python train.py --num_hidden_layers=13 --d_shared_expert=0 --normalize_top_k=false --balance_loss=0.00853 --head_dim=32 --rope_theta=10000.0 --attn_scale=0.177 --tie_word_embeddings=false --init_std_down=0.0 --lr_head=0.0335 --max_seq_len=256 --max_steps=5185
Below are experts of layer 10 (counted from 0) of a mixture-of-experts language model. Rows are named router (the router's row for the expert), down (a neuron's output weights, with its number) and show model dimensions 0-191. Each number is 500 + 50 x the weight over its row's rms, rounded and kept within 0 to 999. Numbers have three digits each.
Before each expert's rows: a language model's description of what the expert responds to. This comes from a sample of Wikipedia text that the model never trained on.

# expert 1
Description: Non-English name fragments. Mid-word pieces of South Asian and other non-English proper names, such as n in Dnyaneshwari, wal in Jwalapur, ur in Latur.
router:469560580447458534545492571526450339531456391514639473594546516486518502460427511538486497476462585524498451466479548555408457488546573557495547444491540522509584490583450495541453463515523469488456547508455529508572534437462516465527454450470520498472523529566552461384447542468491505475527461559534556563514565565482546510524497482450484484506409523432482485463456495572503524385462503534529494470482568512370544514456547480368518472481418395503543523585517434476487542448429534489434525472465469430503504536577378478548491543482531409487408431567475560523585513478519538506
down0:491585580564480533425544571477593493413497590446528482576504502418529500491477461468531512483479562531473554546437502490463500530499564492451541475476398463505466427511484539572474503502439524461480512429478448529532537454494586434506513438484515527650454626476440489458492490481503593528576453397520489503460514553507498404547518443504521544474506391493493488574582461521462471549537429515546492488575488467497463448546555475565485510428497639411444496537465412548550490497515439503476493447533459636564429551458461381498520391517426564534543560488492435524452477439537537468
down1:560492568527447495594534478440533590572485490519535526501494466497429503527442442465505577518563518476547495649467524463433492625465529472528420439623436481455534497571519537538413428498514533625493522566492514426472488576502439516436545484397558510478647505428579510457490529465486554460543500445518513432482498507505474551456438443536460486475478449522502558412564534534448491528521467445419615553472390525508638566499491519486482454542533543477556426518454482491515481455445473488491473610573510483562580526526482472603558524496554555549524491524491418513488499508505522491
down2:492440514541453475481526458558435551537523501544485541422453533496544615490443467419554547521384511504464451535558463456450442482495556553465461513518490576473424441440514496544424498427506537489570504448542507469492527434380346497481552541604541510497538477447504510470449455488478458481478617476512418483550517506519531514496526588422499478499535461484540486449527517527425480423481452536550492548526441451511498466523462418535495424515521469460565513371493540613462519538544587394564524601485459510476526547541645601499520523478478506527534498530523530532571524389467624487
down3:458428535517484543496465523511470515515583471530565547519389558512550588535485527506514485557520537555465466456613455470534536511468571557474505462494541609486429375508519417541489546503526596494514493455458602483519549580554662416459542479430527496567474452493489646521503447548501561433489450527568538520477442542544479482500429461547430488553490459446535576409546540452542507395502487485530515515472533420485532499457461462581505603492458509517550469480524542454522478484473630474501415533555506563502483590524439542413488468451444515502495407533523445548458457515601474490
down4:531521469556469390480462508490578494467434601530523474444484547516449551508497485509534514412426593603586543512402563460592547455413436450448444467446438400461499496501499426562529508454421483446505517565546517548495532556427550517557467432442550531492417484463555544461450466401524572530480539511450494428456485490552578546463602443528492441491530585527451466395495506469469479550507517523444501482528401571629422511471433464490509561463484456441577457536396504505437446516501493591472486537489494515518528521419479546469514559505482427456568520473543469447469510571501575437
down5:495434562448507565473519408612479575518539532426530514485511465555589524486513616567468555515493476421440505621576478451596525604385485493547522497441508492491484458496440524351535556369486531490536559569573521434455464490418445536460492516583459514472543436504523521485384464511478465531500536520568586532648545427542490351508529495474515546504460454523511520500572462501439549572546481486516528473436521559466508570445530538535551527549450500509531478458487479465518590552573461535502474433491568480432514501440460465525578477502470459437482497486528467483542546510509475487
down6:450512418520497471527543613534539515537499486549517461416548442499482486465545581538435565442469567548519389477535466471453483481408460481435487491446564546567484495552541522547454486534497461611476535488456515473446484462581452562502581482542450508307483518513589531478583537491504527397506456442458606474573440537511506476445526481483416478511478549520522545565456534491528489463502484511510540542563465538499445547560455575422562448550567481422477472475395506409521524571553523510562579387529583528461460508515522521489547473420480512497533398477508506448478381458504516596
down7:581554457551521467475533470538498421575539509503455478460560552517584420459525581448482491564444546467566487512512514462536445509503490508454497461473443587442491505573487453511437476503522523545482481511475418446541506517480491561477589340529509522512558522553510401549475479475588612534467545474466585458487491338518338589471527492490579496446372493509546453579499528558511500496513508525545516477552451487524532534482562527472511460482434516561557466495522439474535535487497464431572419444544551558498463486452583596545475438525516506422459492464519539413566504378493433429
down8:483499480612526472530498479386587471433541495464534511545531464570512504443506526532552516512571506530469416464517628389541490491439523550448463524567470500576431582454528511453438516454484486491495501420608522523506500519550511624425483427573538461459449546479583539511515450464515611524544484546541533523484522497513525596500451486468448507560328557407479490482471524560435426463502511590469476491531460370510520457480498456479453499496491590512534536555486488517511501461525444497473448483516522367521560470483441505513571471568466482425493434460550423581606554469424470476
down9:465482501480483540580478475520499424529471384568486598542503479550518521540580581432419479478464404506471574482444518499531455474546505508538450576515454495603565440619487496511499480417479408554592533520492442581505481447559467448500466448559456501519474518531521524497488552393469496552482497474540542529535422443491566491522517596478553548609495455515460480510446513482506500464430584500428538479475500557485507543454449590486488495510497467603496458588571596482570439460582402564499476410460521474534468499524505453451461452507511561477465455350623434570487482419538460519

# expert 6
Description: Capital letter abbreviations. Single capital letters or short codes starting a field in tables, lists and taxonomy boxes, such as B(PI), W–L, V(etigastropoda), E in coordinates.
router:414497531528483506515462583507468400459602445525566459519493526507543590462485518559506436549515452493554539518519592545467452418472498484526572466529508526461483496639421494492493424521483547602471489426385433576535532466463549462572516529476495531533545534557522405447488508457474512489545575599521492554525442607476501543537435440493388383396471550441484523442484466532421552433546472554530540416528563526495522570466515415434518568500457484542592469526457448475467546412470479457430561439452540494543468512502506488578567500520516439484499531426448550463585551562471528484
down0:532505601541490472444543594527632499453515560394523469531464484528492446501479531444470483485544535604419521585561492463470435469492558586486666531429416496397543544496512470519487428486463500486546484515501524564536540437557502520531586437463591491527496481574467487478563479510509555513535471483519463562487528427448534384480389448452396445496483444519508498553542471499473458601571465541557487488531469484487543452530517533522523473572371451471460518438521445556500435469541510434530548525474451576526490495526445431414579448542534613417495519477518465472479523407500519442
down1:508579487508476524527456448529466589613476458449560505446481538493438415473530461441523479454520524463539471593492562436437567571531583442478408490636413479461551548621516569512431547592406575493424571585495428477549484473446459425469525459484475514498489526404492462597521576502485484457439566505541468501467480480527510585459472452544493437541462487535479455440569453513468472526502541532412633546445492546473613620505469507508500514447549513495600453521413435443456516509431510511432546572510522466504540594491539465553545511514502549488535495468484469492513497478548506560
down2:398486472464478490491500462565484559564521481433446488458469528500446585513457466526543603472448455515464535469408497482571472495512534515520456553487502491475508455479499500598464577476587549485549473498563422504530606401424443471551539420520406439538537444411494547448459529510338396523579534516512548492618566521434462476516535558435457519550453489500420470486499602452413434408496481563477504476535531521555489566497458457448499459543473502514505497465430552571440499486531516380599450500456582480497539500484566437567478516549424521532470476425397492559485503471479531563
down3:369518450441478528509473521541526460499488517547476522477562481486580578422422500459450546557504592486488514462547465560526459484459480497535484415484487585523478423403492517548457558438474591483536447491431527541554483516523511425489497490456520496589515533451400556482519485424453580449448458484593532485495403475482558487467463484489474457591467477511513582523623606431558482396514503450487579439449449440442518526526437472551450584477462536486592489509483561503531488431477501503466482514486490541469433601597451535427491403561402451544532504558506496527465529591542441374
down4:540500474521462514544453504466485589469458585517523511524490494505534553516523511566473494491409517634484555509315549499564487483470511579474494450509554463443472556527544482514514546522493468532488475518516553429503493551522488504530541564445459586526530453472461462444536474492494521538500519467454528514370448439561607540468581445583526463549391434488475476485514481466528476578642551468518513555570518599627400491601425488460435540499511462410503453436480473442463556460523545529513486533571568520471580471530480537495495446540479475477593413478457524555472422573495621524
down5:494414494453499514521531459561441578483514510421534493468512519544587460417541665432462578440494485489498418541542534478497547563485515425567494503519574443478497416512465590428512482419508516479485485548603462468570542483496474570433503507572469494421463498445499602552512498489477406468523577538589512525597574472484501343504501534499517526464529464546490532434555486495445624572589470488515511460548496431455527547410555525593456571507480549544566483491491527495524419526551448486508475522509550387490488452462549504545579491507452453529454460483560512557491576459401537461
down6:562444497527427492596566490524519523490429515557465529448445554471476532528626489539456490402507464601566467486466547517468594462388418501405472555461513578473457463475543532592419535507527466597555555451425556584427513475630489467484472451490398481444526441484555543493486535524528492482428473453452467414507409463490549481499552508574456543554472496474472465530519502484513568475517425451487495507505508499420567508526556520461577440619585511475457476461469457501563581586556444493511522495468547515607563487456443522498464493385494484458567426585509474470494437561483517510
down7:527588473497514438475449447515425441529511545519478531511500511423495550559456519492507515508546485495539571489522539485460492437555504527496438451478442566436536414556391540510415475500512477621440532567482478524472497514406427542431566465534519570539488529520507507535505513444578537590493485464435543508491503515508315500523452437552554386444486573474522438544502542558552524397513479467477475476535434495540467504508598542447530426500490486511550514493535493477526519531501453442569586405458478591537474505387591431540417449473499513436458494510421477445468529353520519365
down8:396508484562492499571494366384535503436475558565506476478461506465489520439428498507567494522565443482461448504506561547530458540412537467464521446508459583474543514398525598461467575514552549483449463414518550546445502544550548610480463419533556486521517436525534548509539446546514559548482432519501523545480419521550573533562413486439438587536434490540543597540514441614476592402452479509500531502539395374478529565464445494481419521560477516549530574537443517445497457467496406474543423463547560516435559478471521466516532493534528516515536513509610535463487526499443541508
down9:434537531507468521528507542495508469519468426476522559550508438523521485535608558391465444459421502451444568567403439506473493409533493444510548545553415480595520390531552493529427496433444470516590513545540493503465483475574501415527470435470433515497476580543548528476438503473431457485563509442574607607525429468569583502536482546504448502504453435554350537515478554521529566420491574492384558538536481482551510520435523563487523488496574497532499472546561550527568518451562467493560606534403528419512435528520477494475515468562486480590543513438553439548555484534520475480

# expert 13
Description: Punctuation and heading marks. Commas, periods, closing parentheses and the == marks that end section headings, as in "Honours ==", "Television==", and sentence-final periods.
router:466600533475472460548439521438467506469490407549572532560482478522475519418511587462446433573487516442533406479559518504438523470583529541479522535641541516519474505613464435506570478574588485574492586413423495529536468478464559459556498473532486448560505591537557443455431540465578499436567499509494513542491460476435626503594447498501472497397468507507447504494457391573464535500575461577536601522498610522515442536479534500434484579456493451476531553520486448552463505508461574444443582500462396475508559497508453469478579568548562528434448517468482512467523527534465526506
down0:471489569534512492357514431534496449419455599506524568559548482524540467573551494482535424499521424524471491575638524470466486465459452462499554533506470527537424540464501505553456596567531439509517432576439461499506545425518527468522497492560513508502526444502442491532447474472469537457542456500556515507484486467544482476494496413506500472478501473501519548520520352459502460462473493521616533498514507477396372487612606535420530428436430542479402441421494439528511485497515494405529453460467477579521507514444458510417495426549576602497521505443543489431449431375554548450
down1:408570572486481490582481468517527605635525513521493529516432453521444451539414470483500531521524484427478516626492567524470563543413598557527400513573437575493571497480517592546483511586434441523539512577488442472505523447570398565383565441498513454547504478419590490457510446508484507472478495522466462460454435545503435580489461488494500504522476409479450519512564538516484520483548491485421493501407555535522560632522480505446515501505569467472628471534419436467496503486523485477555597558529581537578525568553481471599503485442472463523521481445474495547445506488544465506
down2:429448534505488605507457470587551583540480421454419544525552558491467556561379485456532502511436511439516511438472509579559453530525520512512435588473513555484461431475527442584576412466469484497543486465546469472469597474450405501468594560569557529453514496437491553483409538534479392504492492474421443498546559569493510502561486513403426511596535453474455419475563552559414528463470493563473561450495471543542502474479535435536458552534452507465541454439547439556446489526546516414601534476533434455472474539446549510536574609472427470512485447425420528469509521447453566525
down3:476433526471505560401488461450483458554550446487548417454449485507552622426498489430445545558496477542494511549554536517523538509517557580411513396492545598576420510415587457515448538418516598499507514474522547502506469609473592416477553515471460524546528488446462572411434480522443514435498513497557545503496484523482475534568408534472406480557503431431460555501559558511614495382494512481492469461423531413446489545532496471565525474449447462466528539548553517470506465483460518494477448554517475475466494570546521529449493522456410492613517517558578497462415572521561492379
down4:555520410493474505521523486528506594465463563497546421534535498572484517498542526496463445457443532657484541525373513416579467504426479487492390507576501451436453511493525489481479548475454468468495497539543506485541522609533514474566472496504450591516483451449550392511521532406502536584478543439477538497461425407482591577483612458500516479477443466475463503543531473516392489597572560532503499517541487505524416462500470506515448486589427494457459564413461486539510514459454557622502513442425579433547464447542395501428519445488461398449544465514470486441523461525505601511
down5:575397465428561566519589478538449576479494439497454465497536491498546512471520560560424614488480529536391500656507501452500542522524549478575470509480515512514498387496460573415458507382522468432433502528563473462539513452510415538432505520555456472551435546503402536508465518530466441535535517513570497507566503509488446456550481579457517527439479486485555556457599491418414548546636473439550485455518480488393506527486587527609453468500524546478530541449400554559535487506490485430539447467504499387434508382466462466504543488442504493523507518528513487522530600486513523520
down6:440526479570632471551585497505484544550499502484520457457525548526505539543564540482464450513527531571554388462517519436464552428386513473459433462470485535558453439484531541556479545589489502576531590469471514447483551465641579631475424439494454502433553559470546465477499573508476528481482518468469528517492476464420562506391453509606521552513400488469493527551506521488493473515547467461441572443519509512464435488500487505397539463545581515479420505496489534511596524592584481477447487523585638479459562467485551494455505458381533482489523441545493480408529444547461495566
down7:555583464506555358448473465469472464507539510473514414451434559453524490471530538504426465507543503476532544470467478415472428449503522440458469514449527526482535492517436513448354443575487476528542507611557559532559514612468488581518536421582456528550531503497496504465479438409561430523464498511444468571533504488493312474537528457542495492447478454481524464590560634522538559477473592506475552553480526500473530505443540502474548480546461497585462502499526526526516630578506383524508520482437465466523457489401524587536443475508503517468467530514468524474507562368470563494
down8:529509436562501518548493403344589470474493582520458513485487501523490462441452434484581487563556589500536471480556555520483472485487561484517541427430530459504553538535483567463461490486484435521382410355516551473450481461579513503449429437569474505483508490507456551485537435497524551531540445508548603453516460435503539482536455522510419408550427522454522483498409562496484476505346522496385495510546379489439526490592457532526439447514408501537467491505564478534560555540473464497446425497514449462510597467574459438538472420551539496445474543504473539449475509450427537533
down9:548550524546523554552530526472481385434431526531497507531443544487581504472531538427513559462485516570473456520456465478495402386508538469565549550507507502582536474548517544534504484428518406536560513505510525507458491533572482573523520513590515499527525571533544540404509484419594458564507629476520632539536531429493469547548524531493490519614529455583414487525409455552525573483540580458581573572440485644465472525466523546481583479597470499557526394514502559518596463445513454565446576544487540536464462522456477476458493486510514546515442453465528507483528536484556397541